From a checkpoint of a small mixture-of-experts model trained on Wikipedia.
Experts: 64 experts in each of 10 layers, 64 SwiGLU neurons an expert, 4 picks a token, a softmax router, a shared expert of 64 neurons.
Training: a variant of Adam for the experts, 364M tokens, 5550 steps.
Below are experts of layer 5 (counted from 0) of a mixture-of-experts language model. Rows are named router (the router's row for the expert), gate (a neuron's input weights, with its number), up (a neuron's input weights, with its number) and show model dimensions 0-255. Each number is 128 + 24 x the weight over its row's rms, rounded and kept within 0 to 255. Numbers have three digits each.
After each expert's rows: "mostly gets" lists some tokens that are sent to it at least half of the time. This comes from a sample of Wikipedia text that the model never trained on.

# expert 1
router:077124095126139131095164108119137104186096051081112149134114134079107149163104113085108137114107128100163136146091147100091141142129098128128156112113134132167102140120149111120178145105124140142129121120085136162168139099113143126162164105144103114153142106140099131091108129110117124146132170114140125091127131115172170121167146138101152096111115169082100117139111130079130150164139103136170098104160160153129141137121129144157129133117163135111141116142141098109088133126121148133075148105113155118152161123139154128146112114104140158095127107128115140097129143093121138145172149115161147180117153137189157100130092142126114140121149120109113156165153130141167100126103162099170115126136114133126146096091152110075142159129140117104149138131132134119161107159142125
gate0:109129128144118139158180145155098109135153147113089118117117139124118151098149138158103142181148158130132146073108144101105152081103132109092132141164116119122139157164147173140114119131167124140126151100147108123113194180120100144169139127131087120136124147110132153079102142145143148123129139081145186153122115115120101141101143113138152113107133156144097104126079092167082134127162094149128145107123115123141097120126097116145098121149131110174102131091114144089124113100101095131126159148117108139114151122169124128156139118147122129110109109129104094152134153099142140104150135100077113130104131181144122146134123136154108073111100175178128175115150129128129161126113121128101136093134144106152089165113095111141150122160125086142116162131125184106114088156122116
up0:106145129120145119074119084182134180113087155132098085142140112137101143118087130110125128124154097164127115124114098158141067140126143132150128120111143137123101134123106122143126141130169142149122134093164131115150145120096131147126129136134133097084124163119102122147155084139111098144149138158175116113094115115173136098115160144133162147155131085107137136153142126125162158115176121084123143102176129125131160132063156127125096147130113146154135129172107178116113135171105133085130063120137113157139138158127155134141126113143123164111152142125138155127142118149166121127154110135122119146102143127132124091135125083140128181101126148101135117080117125148142146197179186143139071131108112131141148162089136111121079126110120125121099121094124121132155136126145166
mostly gets: "ib", " g", "der", "ford", " father", "g"

# expert 35
router:121125113133080102142072179144094122171143113167145106135108140129110136120125111156127118114120162154125161163167120138129089142132137129106102142139150114121149151127132181125171127124161118129122168116130150135111140128119135130148120156126092100106060143139151138086130132133138167112120105135109131119166116131121145182161148136122113151162123142119155134136086146121104143105108125095151100116136147116157135100095140143128140125135108115110154161142103163098095071088147117116153150184127177140104161159133099119123118121094175116112143160130145123148118119156062107159077104120110126071144122101131095106099132127145093094164109162151177124164203133121129140126122113137084143145122108128162142107156091152100100113157127099142122135121123145131126158164162141
gate0:149106152111085090098116190143149152101140157146176173137126132115164123133119162100145123123151157143125135108151136135147141144054139143152098057075129165158091117165088137166133141127109154139156137161154133133155178165135088130132178104121094134113132154103123127125131128117110123140144142153168146167111135134119127094117128088156107087111101104128118126125132059142107136103151139089136141127169150111133091149124093134136115119134106145154130129110114103079154158120104111116096127137153117142153149098110119091158086127150103100139131150141113126080114079114116130171143118129140117149125127155158142101104112083137140130103110122116131165116147187187099113131140135106139134140117121139116129155149087114118134100130159095127151114133133120084154114120140142
up0:155100139058071122092109154107121115131162167144116173131092179119114164116165156163152117093121143141146115138151120136140168113114100151108118091123145147137121162132084178120142130143154171101146131107149148186116151139131073090165152142141112115109118143142124148138110143128144141110140116095135107111155115133148148119122129098144142103121081161133161118159104082110133126111153155149135117108130109124139123116116135110158133139166108130102123128142099123127132141113132106090073133121109115079147174063127113114107126149136155127111148169128107157133140135120140164131145160132173121154127153130179116145096119099174098101084126191103133137105123128116133121172156121102132121152132123103139126160167067122128110166129159137126101150120104165124119117126124168
mostly gets: " re", " new", "″", " main", " Re", " De"

# expert 27
router:161104077099101076115140107127119128179107111132139127108159143069189147177105121159131144128138123066099141110127153103117091171122047124110153108126093120157080119117146157123131109111107160136157126147114156134190130140126106151150139152094104078134167148149123128118152134102124141141186147131141149106146089112169159124158162143141169109118124108139097119130122127101114098142152117098129149108109142118127162176085160094127137133157095120136113137122142111114139115135070146138104082133160107118090139134132156135139101116106094132155127108160128163130123148133099153124152144149163123107102116146145143114126112106121147135104162092131086139141109150107127158145126132086126106121147136123087083135152141154140132119123152121144139137141114089116122171129096119
gate0:122153076116145107150120102094122105135116127155174168116148119114138129082119107145105155162160081100121126103098132128087113145147115147118132108124140130090157166123112155148117138093110119166106102143144147110127171138131112128117120162106136155143118152106116105126126138170059126084136123140093154127128119162151162144088124132107118146132112169148103122163092144135167145116097141114109107118131100096125135118168158149123148113095131161140116117053141102158122106157148125162169087070073115091134131115139119170130133129130084124163130132126129095108113106152131103138163140109105142085114134115125130144107161105143134126118095108147137124194117111133144151083106138139093105130143121115103086141097130105142123105135139133089145087051121152145101124165140130
up0:161081121121132099100112132114107080135111139146125132106112128103122122158130167133122210144149130105113141116146200098071135141140134160128164132101155126114120143131135134113191100136082138165157142113164164102136091149136146092158159137155146146168100165123114142102121091146133111117110125144108130129150105096158121159130152144138113113165104131121114113157159183148136118103123166121128110117152158133106134136157116122119110099139115145123139131066160103123097117192116134094132150084104111104135132159178125119146146164147126155137133134161157113125136134158155111125118148101104134110153157178146117147150116119169151164117126123133135148087136100111138126140153153131123150151156111108106127134083167147156178125104135143096125118118087146166166149112093128
mostly gets: "ip", " kill", "gg", "mit", "cul", "ug"

# expert 46
router:109152142128098137132147084110106117139098113134107126137128129129154105121150116110086102124131156079125152109111143181146120129158132141149152139112126169185102135158167138102139090188149114117095100151145140181145113119125144126149129075128117120127087100110141133150127155086144178116121109081123162126150099159105114142126137111091148123105178105141129106093115077142130131118128112141165099097105130156153118115097103178148167119103163135134129108120158116147082160116129126112116175154086119159131138166143146100171147163121147152135122185136107148139135097111117118131150118145145143181114120105127119080115090122117149166149144133129091145105153148103103143169092108139139141109095127089131090109128118155147156173107157151112112163161135116112128161143112125
gate0:091153113176111108157125137137127118131121117160101150145130091083156099112126105133123138122094177078145126139154132155146098124103077145108140081081081176163170113080130111154085133139118119115175149109135111097118128146123159119129141145109134134168146126101121139137125115063128173167147180133150120136083161147133169159124142097108118130102134142108103107092160149128084110128123152146095131180131113124138193120134138112135125177133106169121123120174115128080090143137140124159148094153116112094128112105135137118107129127149132108114148139133144142094116114144171155110128128113115118153163137144107123116113131127113115115140150125138123099126100166168136113136109127107177143165137148133159119126135138123105137157117174101112122121108107127104109071059129116
up0:158133143123148149155133110105091078117143124167152161108122135140172129126123126131149152137163109094165165127120136148153145099175097141042113111126152135092143121119147109121081100109151073155138147115122083087108131126109159125126105127141129105131115094144105146145146098133136131126192123123109113111165120128129114066076142094104071116065131162113132134143131121153120143110135125150098163135091092136130149157150124143130097138092130139154095126144119107153147127110136102142172149088133111111117123134099120167163152142122165126131100122144102138130124093152132103113122147137152137104170130133141122154096122092155140150115039153131075114161105130120160082102103139116140143167101121136160105133122124109129094124144114102143101114144137153142127149128141119
mostly gets: " Saint", " Robert", " brother", " Ga", " Richard", " Paul"

# expert 39
router:143178147137137141089118140126142123139111143140133151121119137131133105202146131104160094102129135137119133134112169167155140123164113146160122112114116152165089157148160120112179183105137102131122078148083153176132124147155120124104159143125121144113150133100112108074104145090132101142131151102158106109091099120128112126094102119087134136124139083123123129134136162087161119125124139135138127117124121123107105102190134128134114151128129153168096139133154131122090100138165134149110176148131123107131131104121163094126116132128088139159137108065098109120132161102145108155132120158106092105127104174172146148175111089129104111107121098138114109136148171106087167093170145136099129172121141162150129098136163137127162165111122169091146134106136155143138108102127123
gate0:108138144168144148091104139113178167177140126155153165156153128110163160149115109156172102140108128151141106118117143153153141142145102150148138117099129108147117135135103177120109158095134128072105108187118113134091127137116140104100109100112130129132089152121152120144190147135092118141105107087140099116119126114072133124123093123164169144150145119162093133133138144100109140107144114143124158140170105128149091148093150101159123128142156124093147118124158130128126133115109108163128125142136124155146159111074125103097108136103121138112118097099106049141111136135075115152099109152178113121086060156119091153138105154146163140154151118142112138143128133121089083111120105174112137133141138117109105098181132114121126151110126153128149125168136131137135110140133102
up0:117123125131125148136152126140142143135113139148119100070212109128120123159152089151112160121120134134159116135111150134161088147192147144102136140114171157099129118166106110142112146114137103141107111140171110117130099114123123127135132165142153142124115144167074083132122112151134091126090168158132128084104083120106110130142112153171105168137133111140134174108130131159094127161124122157110099090121153174135131146136122186135128091111085162121145123096148114172139134174137127134124147150124120175086138161093118162130133162100110118122151128157133165104130111164085111142105117167155148131123140108134112114115101125101088125125122119143083137173117123071150113120138140127168131132106103158131138113102122124159119140141114140076120145136105152122078177147117158
mostly gets: "bert", " Martin", "burg", "ov", "ton", " turn"

# expert 61
router:146163153112130135132127121091111125134127156183108075128146142139115120099150142121141114144134154149146137093098154131071113101146177071137141112114113129091151073162116131136155134130141082151143111109090123116113135113112161089129135131145140163078109120089146158140147135142155179120151155094107102124126110115142175112078134092072174126154152142126126118144113108152109126117105131095151111151103138142127122127135158172165117082137132154142098146089130126158135171102097084135171135085113104108129100114148140148120140097096151142158164145119130158111130142121126170105144098133086126158116092104121142130170144135139109156127092157107110143086129133127099110126131133158127085104163139134160105109179110124154093118120138119129133121121160136107182157098156141
gate0:147121084140085113119076127125150132124129113088108176139131137093130083208140120102100115128156131118162157116148120151133179079149132183117105133093124104182086150106155149087134126098179160143107129132108114112109139174135139145145132119119159127113135136118086127116105121108163090162153127110123112100150161073128167109120109103106183119155154133103156181115154111112113121159131127162137152103128144139115177153144115111112128099139112137094089153127085160149121101140119140113147085145144171148118107156146119125151116124136125133129126167120111159188105152125087127125108114133119151132143149142151111124125121147121107104128126135137114091141100124114127123120164142131106148162115151114132119140108134089088116129128145194125138191117161103151118119105115115
up0:115156142159126097113112149128149104165123135117122141128096131135108106139126129162116141123120120127124145093158116162129088124155136148140190125115158143140090139114124112133098131106148097052109133119164094113112107130123145154121147116067149134139121127122121103119081135172175167160152158160168104129104106115085130106130119100139141078125163128108118118126112114140120141112127107109111101146108081129126114090131087178140149159122109134177135128145124158166100137113067104120179113130115170129140151125162146129146126118140151122117153155154142116207127140144120125084113102152138105154093128143080119136139124064169126136143124125132138084123136101113104118131140099115153137077125159136139137116085139099130129106125111158105173132128149084193148117107108120
mostly gets: " the", " The", "The", " his", " this", " World"

# expert 25
router:138106131157123141112103166110160126144158135141124098089140122111127170146084126186161182156122157125141118115151092113099113106081123119147126127108140106106117114118132148126141147153149138140111125135139160138111134099157157161141125140137109104110093158126096133064107086110166143152133106165116148113166168101118181135175167128125107144184110133122140152163129169105112095134063119148131123144129154144137122138070097107120154119107131138114125150132118153120100076110101127113129110127153163117115106097149104149129095160088134116119122163163137137132097161118070115164066114119124102083128145097137086070112122119122116116133147126117145141171146110130159136093116129122102161124158120149157154102101114136102095153136154124133122150127128090136135149135173147
gate0:112116119125139106121152135118151122128140131128123150151130112117126149102128143128139121157136121127108196095141079078122120164146152138119163100142105163129116112120115133121103163126163149139147169118112073149170110125161188113095141092107126120136139149154164151157103172108136111121122104118111161145126121129136172103150172108102166133113147114130142119113129123128119142066133100154128116163103064092158141114147155120154070154139135142127163132088111138073146150150122131126131113122120131108157158136161140132118158126159116115110118113122165133168132146151095139114112091105108054106099164138136105098094119145111117137145153127089129152092096118151101104107125158112168129138117130123165071120134100114148108118134111152140116128092126139127126140034121156
up0:154186126131138117165130120115120127132122120110118133113144124115073094116176105105101137115097118122096123127089142155127146143135094170092107157126104148135164131169133139161115110129148065141126143144154147120131133135113109139147109149077094138148068106122109118122159138134150161123124110106117072132162135106106095149118093148159081102129141141155129124096122133117100147118109146082159136116161126098068140114117129147111158153136118134081125115134160130159119132119133144133117182134079100145154161141106168137107113101155140152121124112099152115154113140120111067122130113148098127157176048105082132130174141121123152129105103119149136102149119097112142136106078139132085118123129096129125166120143153127091155145098122100115147170140134121134142145138149070
mostly gets: " gr", " cl", " tr", " h", " qu", " inter"

# expert 17
router:109129111129133144103136114095184118150131146134158155183113136147086117090153127129149089098151172110160141190107129141137124154133117109158096125123153139144139162145128087137116150125169108113130072130116115158100106140140117123163133136125097122133179111144123128137106111119151124125128156126131168085112135103161145133125123175110135084129153089166081121117143110130091145133156093099122099110160127131091127123102118164140093138108095103134115132132136141171095088110157162136140129099143130102161191127136162127131132114149094153107095088139100151105106143145097145166125133168140164154090095163169132143121120127131140152120150128131125094112119149114141103161121168125113120143185100154130104143134102084124124153100162106094113146131094146117111142185128181
gate0:132107111117116109126110128123163143096128139149148121117150133132140125116133104140126111151110109134117129131157093140124131148111100146139118150162127175149113128151147146153126123125163141124143098131157110176128144113147156160130151150145107142116158213146148143083117097077159138146119117078111156172101116111147131167152129097157089109137124100138078131130161151120119106192119110109148187085132129156111125108105102107108159147186095113119139161141079131110171098169157145115142139129141149117117159127139117108172132105148137121078155135100146143140118140164109125139127130138135126125126148146129140110108131109106113108184150131104169136125168122198123146156060152089146125106143126083150168132142097106136128120152139137175109150121089093127093110132159135
up0:119104119102126155156117097108096135116147132138117070135137128127128127119140102111136145133130113101118181155132130095133127136123096117169137082125104135140122138133117138132141095120181149142135101164161153149093153145124157130105125127102103143124125134126128164141143112126157101145155099104143119142112127154116144137106125171203115072128114103123100115148150148165170157148081102117118164105100099103098079130112107134107155116123129103112157159158153110139161110154156146135105155115091163127116150129084098150167159107145159112079127131117141094158101093122135108096149136115121137137132162163122183130181147083123159164162120101119193099146097140131131167139105162083131111141126143099110105137095138080124101140168130102099122123095088107102132119124152134
mostly gets: "″", "th", "b", "ć", "rd", "tt"

# expert 22
router:112126156092103129129150088110130106156108160109112134142139163126129136158122132154114155130108130126085113108129103165115102121100121122147112165118082112105111120140123129115152094112117103151186119168170114150125128108112162139130115100157118099146107113140133134059113122129168136117075082110137102139158143107088134140178145158117116154104154146168167098120141096118163096170119119102151101131103131144109121089133107154114154121092174087137105110103109115122086137114109090098121121127107083112104106168130133107165140147130131111074123135151174122120107130139118148124141107144130152113137094102077085121186110144156149128134155176154126148111086139088154094123092094147138139118096134116159106143146134161118112123145113115193130142151167124142141122140164136
gate0:130159082152106114077101151112119124160136130162152138130118146120133109127104122134185088103151138142113161121096108167123163147090165104134117137100096131121126115127178120110116144141159150079143145127105125118106152127170135128110134150115151138103127129187139094127096114107144149100141164147127106129119143150146120093148121153152147128138124142147113174148132127127115151113096196119121128125133124130145101099130185151140091113142146131063127114128125140140108151135152125084079117092150112126091157110148149070126114144118081138113130139094116142170122169162114132116111120132088144092176141166152135098135113096081132143126116112126079098119181146151107115105104178157132129136115126138157108091108139141114057130142115122123132151089118077135093149136116144
up0:143110120172149108095110149116170114119114150141122124142093126150123098136106092142184117086129153145092115129088140195122121121113149086114132123105072144128142171106144109110152132163113131111132136108127094128108121118121121071110162092141153126099156114168132110101132127076148129067158097120105107167111144132111150113131123126125163123122130154204133145141154149138158157143155188149128101131126152126155116130177132115164106135099127151083112145123117165183099139127112154085112147113153119096133133104175137109138108152123121122098126144118085135179134118148108129114168129183115117080164134099103125139138099152110151132150146134154137133130174127148133112122112121159108139133102120115160083140105133129101109132120138128161118122105086084118090148144116119
mostly gets: " \"", " un", " ca", "“", "\\", " multi"

# expert 30
router:127163125111113140163096079135123152142159100115125150099172138092139172142082111135083143146153101138128074105148146153141115115092085117120105129142139103134122125144114148126135125083123177078151161095117150078166177124116136165152184151132089067101127117156112112147126094159135100140119127131118119141118088145162129104139104148164126146123107115133118122150157155095094147108136125139114159138136189121140173147105143105133145175096101118128128136117073166132140145137117150142090079111102126140149109162127140139141092098130102089105162109119132169151118153160106131143140159130142159126114116162131110106137161099104145133114121107110094134094120129138172159120147128107131083116147100162159098103136128147168132108121118101123125174143146120124149132150107113
gate0:111120121110140146153096146122135127117163125137124135135122157147139145115171110164109133103142093132115143114107155135107122098127147139077115102136145123121148103149134124125134166086154132125173144122137102075122121101087156147122167124116104113163170076168100109150117115141119185111139139142142099119141116152119133139129145136129180141095102156107146100159153101116097139150127170133154147098096171141078127142131191137179117179115145138103100158133148124119124155115128164103141116104102141096141083141132107127113133107145122155179091146121094137113121110108166129128109162141121141120128102122130115142091104131111139106120088127121122098123153151153158090173155131150186121077147117187154139119082104139073144135096129126114116143147139080131112094071113124
up0:153139103135064102095164115126082189134112128160143121066109121134137125118153112127157068108142121106106137131113107150131126155110127112101123135124128162124113137116138156112084124161079152130157113094131093130112121097101096111060171081093124120148137145108154085156117060123129143112161125141100098102132107138081110128105148126124130141150105075129168136140162116080134150129127131148117079108122146095163131135120161112125134139129094165129127099113126148146125110075126127130126119100115139148136161135129121081124102120147125157146105161131095136138127148139109164136164115157103122133132149131129135109125151117131102160148168120116143113122137145056151181108140100143127116125128126177086103144134146125118109118138100130137200123130151094130129126084149150
mostly gets: "fu", " due", "ted", "fer", "posed", "ved"

# expert 26
router:149098085123119148132128149203149125159136119119152121116131138145123116143088155147112088115148153150152141101076135078111187105163106118122120125132081129158147150149130147123152161083110101153149121103135138089089137118082148155099143128108163142130139102118107128125162109128068133082148157129142121163150115119165134096081134102108107148127127100116102153139105147072133177148139088144143106116126142132133156134128127112164116104167085144177105104084091151117136083175146136121103099094099169147097128125121139141140091122102122140102145088158103140110153118115133146164154125104149114106105146118158132145098134103096099132142132103113126149141157165134130157124165145106139110137115107158127150122132174124139150127154111136085137145082144138121127164120109159
gate0:101086070131107113149129121173125081160123127104095121135094172110112093142119173115127124144106091126129122104116121115101122133094123137121149121167133125127130164133149138137118141141095136103137134126135113102141138116131148160155164098099134097126124147157135125115084148097087094109106116132136186146124132119160116117144155106153118123123136113096120158158083175139133140120142100148138144132126128100108083136125115128139106108141142154154179122120109132103111114145067142104121119139172165119141143116095143118161154134158109154139105090115147073120133096064171111118132098134121064132126115163146176197133151125161150181144092126127153132145116136104136122123112117134138125187078129144113161115072140165130147110099134142174114112131123158138123164111118092
up0:128125146090154143125140160122120101104173119139102165117183098106120091109191113170101145120139172131135137164151122173095092169112200150165122103098106127149074110089128128120115108106163125134140091114125120119118124117132112164106123159131114159139123120117146127112115037142139162127122153138143088121122131156121133177126133119160101116163134134098149144139131163135105095115129086099122122103114130151116110074155119134100136166137116139065134144174131125169116137126163145108097138169131132145149116129137135122160127114149167124148171130146108149148092099132144150134066155136121102121114160131137136093140148131113102135114139177148119095104147115120118102099117105118110142150104122115146153119134119090141131127137142159090173116145123142111172087129140127
mostly gets: "ified", " first", " last", "ized", "n", " player"

# expert 40
router:135165157139110148106141143164119096109131118147122120173143131132111155130122147125167129110131169079174190114078146158162176152153100138137066130131172113126139110141120166144129145137149118108100117163102132134106114102093118137097125103138135162112131136089135117138149100129101113127153136157159140104165132137172099141075139113135092133144170110097152089120113127142128152134126132120163162119135115138122136156129150141124101121092089149090113127124115116151113124146113156110130122106116101095158131118123143106129086153158130154145139105118125108091124116119157135169113114123089162082120125114149141129110139134119134139073127154155082128135164180109076108155182151131076098144081103111119144101134135145150114128110081115071120098091155126142137127144106182
gate0:159137123211125117123151158153124152109129141125084118138109183096123142129142137130122144161158106149152149130108126113135122114149122134166165117137128092134122133163146128108170113108129110099127142165138148130093107127150122171155110170123128106155143127134130128137154135082135117156152122130129120121115092129116121176131156066122131173132108107124107106106134153107155127150130101140155104156182114115132093146160094144157076133129161172121137122147098105108149162147084127119121181163159179118135146073123125126123146135120199156143108140138130102114143076138131147152110107124138127153121112155095102106110111139102114123133117152114156130131170090110136195140126096119105170116115125104145130075105146107158070147127114107096115123121162108108151151169150135
up0:156132121156165123155107118132125147144115127135107130155088138123157148102110091146138140101107122153118154143151151122133103145151110109151119086150118132042128119165156158117108131135130130128143101180109107124127110124113136158157083139123098088122147129131125119113151145115103121150149164099148078092085115114121152142130090101154155131124121112116108112101126143106135077174101105110145098141131138110138142126153113183141110110114168165097135124107153105098143137126124131129112186131130146109129117073159111108130123147112114130094159126150110115122121117107112158123115149142116106100115108169122110112067138155138123149198122141123122129153133100089135218114141114175117132129107127119116119116151144102151051137071101097102122162123108113111159113116107087
mostly gets: " same", " public", " military", " she", "al", "ma"

# expert 51
router:137146117145099117142175107140149146141135129122113123116165114126193143154142135153179093139129148124138185148103175164142160168136119126090075114110106144153144144090180157113156135137099122101150145125137124166148135146132112110149149152116135116150157136130112095115106173150130097154124136162136155097081136162126107123106148159142124106073127124092106144148116119167122106152153166097138138145145114153122119122126164092099158165107089119111144147146117099108120120106145127138094101152179131144130140108139167089101142168184111153131134111128084134111072136142094120091159144122110122105114134155122162151125107110102095085101141080123110121128116160142103132078122144115170112150119084113121120091095093114134141114131114157101107126127117136154122097143100162
gate0:151136108150129133144149103158139126115127076178181119111148104135143089093108088106067138122169135132065127153117108116140128124135155115117124130118158152102133133121136163105122157126114143165126126166154131178143066135140126111130117127142110142195119151195113119115151116105153082107110125100125136080142151159139153074144132097152130163120123115119158158103112141139118147073128097122132105085103127115147140136175152112117121153164139128170140177138173124108115132152138156157149165109139135123137130150138109117156103133133118164103094098112122126152107125106122106128162139117131113098073120119149148129089106126126162134139099112116141130102103123086121130104124136140099086154142087142130104125155089125101133120126131160137117151148094205140134131091106125
up0:108098113131136131104103140093157161150104172132111118134110119145133099125132113088101148107165108111160132120162134138139139145098092156127110113128132169103163111072133128159122163139115114104087139129134134144128115119147139116153152155133102121158125117098134152096207089159103123164180134135131120149071170076133162127114130111149150151141116150170137126064124116144142146094140156098138137123110132110161131142120159137112174111143111111154152117121162163121122101121152118158139151151094120118117135134137103159148127139087141158182144116151102131108149094126155109108168161149101120131168147171114132156130149109132140132142088103144141129168141125150133123116147132097088144141135112149131046126149082103113089112159099160114104152104093161157124136110115092
mostly gets: "ress", " York", "press", "us", "ix", "ill"

# expert 3
router:179151105130060098125090118163147143106126130127126122125119141126147114145149138160102184099083162121115135098121153152105140096160114141135166142118158102130098139120140099109094120122117125144107147139137155118104108132133133121141127137116151149150140134165116131143095106129116120142148148110109144084129160125144097140071156195150125087129126112093176108139119091143136115104157166155102158103093148090166164118122109128090097098112080154084132119106152150127144100150146160159133108114156099167119168147150153134131155146166172144133147136136091130141117132130116180158173134135136162138133140157120122107118154108112133118123101154155092135080110132133123131111139187108131173157136140124100099124077120121153096134120138127088170114085155122094122158156111120
gate0:108127126181123112145156139106168098105112108142111082164125138111125144112142100082109093089164148119153167099118131141175118098168108130115124128143141163125121101130156101143119124098132146162156115124137134130132129131105129075078133137120104129128097127129126108124136163095103089139105126124109087126162097155147131097099142115109136135104118073129136072095124090105129138181123133141120129121180126121118155186157123073112152056155123119134103112099133131151121121167096128129098136116154078149129142095117112122135116111127148144123120121139137149144155104113079145127109128132170119131119112179177102149078115119117089143090110120150132132114117153138106116141141120090147113098103133097137099079132136093148117125093121142092149142064133129078150098137142148
up0:122122145100162133138069150147149106121169104115171165158159129119110177109150140108174121150112082130104108114079109107125141112141072130168109126150115126113144146114134137128109165109140139116114138121111106139138118124096135099138130111141090121161133127117164095143165109160066079109149121158105094128178134126129131070144142140126115115094125089114169176114154156145165131104125117123105157129132141139121139135141120151096145113092126117123178147105102141104138121137100147136156149156196093128137123115122114167137138122148142170174091125146136136160156115129129109110142132135138128153160121160134129189123131156111132095186101108102188079132122167118152093129156130129136115159106132075137106117103140105119085130114169152130132135158143129117159122118136122
mostly gets: " water", "board", " building", "ful", "wood", "vel"

# expert 11
router:138107130112124105122137113140113144091135101151107092097143077120120107109122106164151117131078136169088088149160153159170131107107104147152118145143117129087155099117131127104130130085143139106121107139144161102120150150104147170102076152185141129079090158080119136114132115153142146162082074136126108171134137111137132081144109159139140145145164139165109139136119149098118108127095151110132114097105129121120119103102115116119096158146122100135130121130106144125106146114141091118144177177114098151104097095092140152163171085122122077147130172121157135155101138116123138099103134160096122136174114109068143124166119132136122149140153156169113121118140091109117090114109118108143134107096136102120100129152173157155123097109124086129114129111110115152118131152128160
gate0:171118127132093072118141157103101142139140111118145151132156101105143146133102084106113126123137150158122124109140109133135172110143075129132124124103099150091110144139153109131121093157138130155144101085102118120155128103136134130140116115133141120136116121138061126121108172079090112142116107128087129107162121094092141125115136124095101142118141153143108135158151074110127118168123116104153103101109170085111160132110144095128144118139117096150130092144100186101127128125162112136121151099155076086156132113108112105125158173144112147190152170150103177145112133134115070125112085156130138129114143122093131138102102110147095096175142091108143095124125118139135116142144140086097119123112081105157127153132141166137107154090138120127099157130148081122136153171112153
up0:067154110155165148146107120137164090152156107137110112106121136147123165145125151135093111098142144128100117117070138106129114143105146153133173125125137082123117121106149093110138132086141137151148138155131148131115111114157141144145138136124121129112127119130130100103124133149132128155132164119161158107112136142093120127146188152133126114124094147089123130118126099120143127146145140151158141143163122147070121102154136170134184139091067124090138094156111119190127106148130119103154109135139147164108132101158120148105143136080126141091155156124133104115093145142136140113139175161130162134145157109146136131145165123106148115121156145184132114120061114168121127121139208084167152124157169132128106113087080123135136129149067133099156143167111146130143127130117110
mostly gets: " However", "In", "On", "JPL", " high", " close"

# expert 8
router:161123107135129113105115108104126100088102100110091098107113124134125089157150138137078137095104138080132161131118145135142096183144152124135151151123161135171128136116078141104129099145114092183099126142174142128151111175129137110150115096069180134117157112184149107096143132130129162134128124144174150120150178144144106162104136159121124101136133124128123107091126105167166104138117130104149143119121138120096112134084166114158105147120119159132183082157166127132116163124139144153139155131117081147169163139112184110131128163130110136144119151127165122086165085122112158142124109151126113166115110132091108132123117116146106113139144128146092160137079106076129125142128112143092151119095119130130101149133134120102131116118149152148124128170104087100126108124098107
gate0:154180146137153112123105129127106132098141143151120155169177110118139120150110171107136117120138142096132117092140139120113093109114132139156141090157150091141124124137139071136158168127130143095125122145142167159121172119148104128081115109109117121147112124122144158113111133111081092127138133095134069166133107145139163128101148147109127119149120146141160147128143138130108117136079137128126135136139132117139144133106114151094134067117148136123159135106168114147220129147135182133162157095110133128167128144122113118126144131137149110153115166158153167089117081089156112144075139128146137122160149134102125153107169108110102101179104204089125143115101134140143098123115155169081117150132131099138139127124100083128131135076139134138133116115160119121157121096137097
up0:114112119146112146131130156123147169164161127161114121103118143122101089082136148077105122153112164152135139187094121104050164125121145122125084135098115146130123112115142141151093136132159146156155129118118091135139092123164114136179123156142104145153128184119131139107110136112158123150113118159139136146105131153120123134156166117130103162102133058122105128091122102150120110121146116143170053125107100095152091105134128149113126124155090130164162161099102117108125111130125125091153139159125119118133135135145120154109128129155125136119135094152135125125130157154146116112138158105115121150094164148164148163135091172131141162144100080130186110119176138124094116182143116121142150160147111093103146113133109108097159170117121148147097137142099133140105109109088117
mostly gets: " Francis", " Iran", " David", " Roman", " commun", "ai"

# expert 57
router:133117144140144154109126133120100130133151148131134139146147087121134080105125122091153117093152151134141172117109078137128133120147162141090115154098144152142095134149112125161152154130111137172177141113101108154123112164113145136082135126121160126108091131136133134099136156130149119140103118141141131069129135127107104168143139097115104149167161130123145131110177112160122139146113122125205087085098108167100156162164146137176085103138176146118161122078114112132116152118122135113102106128118092103139166111115125161128133170123130168141131138152164085181160087112102114137074104096096124140140122109118112146143112151127121157077124088094104139153142117140123107136138136108136144115137086124158130130149086115135114140075129184144103085137127144085138136115134144
gate0:143098149117099136155121160104118092095164096144168156113127080096120122107095135121135134136123162115175156124113121142122114104138148133163118120165125165117105142135118151091099106086156107087121163120112164144110139113123144146111186147084149085115103126100130158128134100137139109147137081086143090190155108094152144103160145111119091112116125125114122170170120089125133121129117119135189110129110172108098136136141131097127123139145104092135120108137101112093178173090125148144158092096130149126126141112099146136178125119161123097128126107140109140129109102103148150136131108128118075135146167131140136102116129128168150095118127134153124113126162121116153134036136117091112139119094158173118110132113112103160096157111104133106131123118128126114154124109079130
up0:125137082163121121126085091142098149164125168115086132184142201159114180135143180129155121141147087137131125111142093062108136107112121121144141127107119118162116136084180107135105145160102147142156125137129094160130128118130135118117109107166110143098149145152093126113119116126153132125106119148125138076118185127122131126143142138127147131134139123124151131124107112123136141116135102133092133121167147149153106124122100120138117128119160153120125152171090146148131101163179135136098090143143114112168160127160101123110154155117135139126135143075128088122114160142111089136130146141131119137085104151164145127105076133080126127095109099093181081142103185148159096162099161169142165162144095105131151102103160136114136120136125138141138152130103134134113119136163125
mostly gets: " he", " She", " she", " Pe", " Fa", " it"